Experts of a small language model: 104M parameters, a variant of SOAP for the experts.
Below are experts of layer 3 (counted from 0) of a mixture-of-experts language model. Rows are named router (the router's row for the expert) and show model dimensions 0-255. Each number is 500 + 40 x the weight over its row's rms, rounded and kept within 0 to 999. Numbers have three digits each.
After each expert's rows: "comes after" lists some tokens at least twice as common just before its tokens as in all text; "mostly gets" lists some tokens that are sent to it at least half of the time. This comes from a sample of Wikipedia text that the model never trained on. Tokens count by the router's weight.

# expert 3
router:513479498570481571532561432445418575566517455470503477476491499454460448476487595482508575515502470534419525500427506506458496488595451561484557484540509502522564452516547531489559476489485443417504532475480481510515469459410501585498505567451555493481579501481496607494488495453448540458461521584458523503510549472532502550527518492540493473520503542521517499447573460568523548526476514486545479525478487398564585555521483513501477569489599474439483462491545487494492460439552517468513510543446493450480532468447526489483488496451532506530523512470537474451500458446512433501531492510508544463554515484516496470452543517513595516532512514539485533480531486480469485459470542462529524507495504484525507465457451581489518429417516519497449548488449484563455445505451525
comes after: "1", "2", " | ", "0", "3", "4"
mostly gets: "On ", " | .", "|---|", " a f", " upd", " On "

# expert 2
router:519458473531491555498526444468419568449467553516495416544557515470476370511425515560525550457522483491498543576446525490452503502553509517467521538480522477469472431568533586464592483536511421496450559487502514491465499547480484532494456511452512431498538475552543538477486480495447488506499505499467474477533470477548504568535453412460492522509487489503444503537511517528468495503493468519514492491406481462529474495555522505444501530477508492485488416496573455440552535461486517529482535481516472513466450473492465525514495383422540584441569564529517499498472433456541531545476516503515464441528497460575515465464488518502477478491449517496542477478526485485493511556477468457544595467529501473546485461544448552523501403459497512415422538513511447538455481496477591
comes after: "| ", " | ", "\n", ".", " N", " | N"
mostly gets: "ig", " | ITA", " bird", " Tig", " kg", " | Pld | W"

# expert 75
router:521478504576479578535563421442412581556522459462503475471493504458453451472489601487511569518503462535421531498430514511464497489595456557486551486537511509519565461521548530489559468484486447408504533479488477511507460463413504586500501576457551493476576506475495593493488494445446547453458520588459516504509544486538504551524519483534487475523498539521517490459575463572526543531478517491539481518478495398566580552521482519506466555492594472438485466495556484493488458443550515463517509540444493454476531474446518488485488500456534505528522507474531475442492461449523440499536493505500539469554512485515495477459552514521591526530513519543485527475525486482464485466473542465527530504492511481523505472457452587488512431422517517487449558488447486567451444510454529
comes after: "2", "1", " on ", "| ", " ", "On "
mostly gets: " military", "}$", " awarded the", " demonstr", ")$", " troops"

# expert 16
router:500529535596502548544568406454406495513535497489467473539484525472544466504480544478488585608481508447506468570477544566482513467496413478426528470505473489535490501496515572431554517444498464483444516485498502509421495490422487549571515552473485451483509519476439520474492475489460466495518459494455532497588500558509465528527496430500537430526432493479535464504487536475454551516478581472548465478533430416494481582493534573458504519440524454568530544538506512570494478476499503521467503499510460508435449449397514552500448459449488508567468520519521525485516515513469455495529535467450534537534556443587447505494534526432524408468516505502525522453503517464468498548505504478508562494548516446523517456448518530474509482485520550524440549550471461572532478523525540
comes after: "\n", "-", "–", "2", "1", "/"
mostly gets: "-", "  -", "- The", "    ", "    -", "- "

# expert 54
router:500451543537439541486563478424422543526497563440476577453518498439454471532507533480528587483399489521461557534445495493411471445608478525535502479609543486506464515502566552505593568537514494482451515540526506442465511517449488512527474532427565513510496397537508519497489507473488531474530533483468466493530502503529521548523485493477488499586492581457516481474479452542536453473523497525476480478521533427484543521477494527542499486439475483481504483512521472578582490447547550485411506549513477545458508487463494533506445506444499485511494471515544449468514486487540544562503514526414515501516511474571536488463561505516526502508514448492563551521550469544484481526548471474445579431454572457549508487423560532474519520480432496502441529491538418515504444492460522
comes after: ".", "\n\n", ").", "s.", "\".", ":"
mostly gets: " The", " All", " | The", " An", " In the", "- The"

# expert 34
router:540498450582506519602516434421439554529507510498534510445494557480471512532417558507490553537537498499465497512391486550432470473489507579523529478525487483550514473501543492518535505483516490503510552463462429447508469481458502553582459522467479502439497514522441573488478494402452461495492479516439529454505494546519518532476529501528530440574436574554468427505534510547550510480454535536578572501534455389474492542447494473511536499461498463505447452507483447422465528605491495512506501511498467448494413462418544520470550559454474482434522536503554511472511480446466523514400462488503499458563493468506499565500545517506518493559542423516520516522454511482448462497522424473488561492426564501470494496480460530533532463485466462485490519530447538516482514497494505
comes after: "\n", "\n\n", ", \"", "- \"", "====", "| Preceded by"
mostly gets: "- M", "- S", "- L", "- N", "- P", "- G"

# expert 9
router:516482498571483582530569424437405577558528461459503471479493507462455452480486599484511578512503464528413532496430512510469501496591458558483562478539511508517562458517544528491559465484488443418499539475492474517513460462423507587509504567448556497486577504474499576486488493444450543452460520579453524501516547475544499549525513480540490473525500538518514498452578460566521546528481514492543475521478495401567579555521485514504471565487598478448482471495554485499484448439552511465520512540436489450475538468449519489493489496461525515536522503470535465447498466452525439496530491506501547465553512492515481481453548516515598529527520525532485533479529486484467468459472545465523527506494514486516506474456457589484520432426513517500447547486460490568456439509453525
comes after: "\n", ")", " ", " |", ", ", " |  |"
mostly gets: " serious", " interest in", " aim", " in H", " slow", " harm"

# expert 59
router:521488501572475570531574426435414574565521461469503473480489498465455446474485599483508570519494461529423532498424521520466489492590450563495554485540509500522552474525534531490559468490481445421502532477481476510510466458415497586503496573453555493477579505483494601490491498443447551458461525584463521501513546480542505546520519489535484477524497537523516495446573467571529541519477511502540480523478495396569584556516483518509472568489597478435485465495545485503488452440548521470518511540444491455477530476447524489489485497454533503534521506475538464447501461453521434495540493511499543468555509486513490471446552519518599518527508519536487530472526485476466484466471544468526526506486504483529506460453454581489522435420516517499445552487453484563452445506452518
comes after: "1", ",", ".", "2", "6", "7"
mostly gets: " editor", "127", " Aust", "796", "903", "858"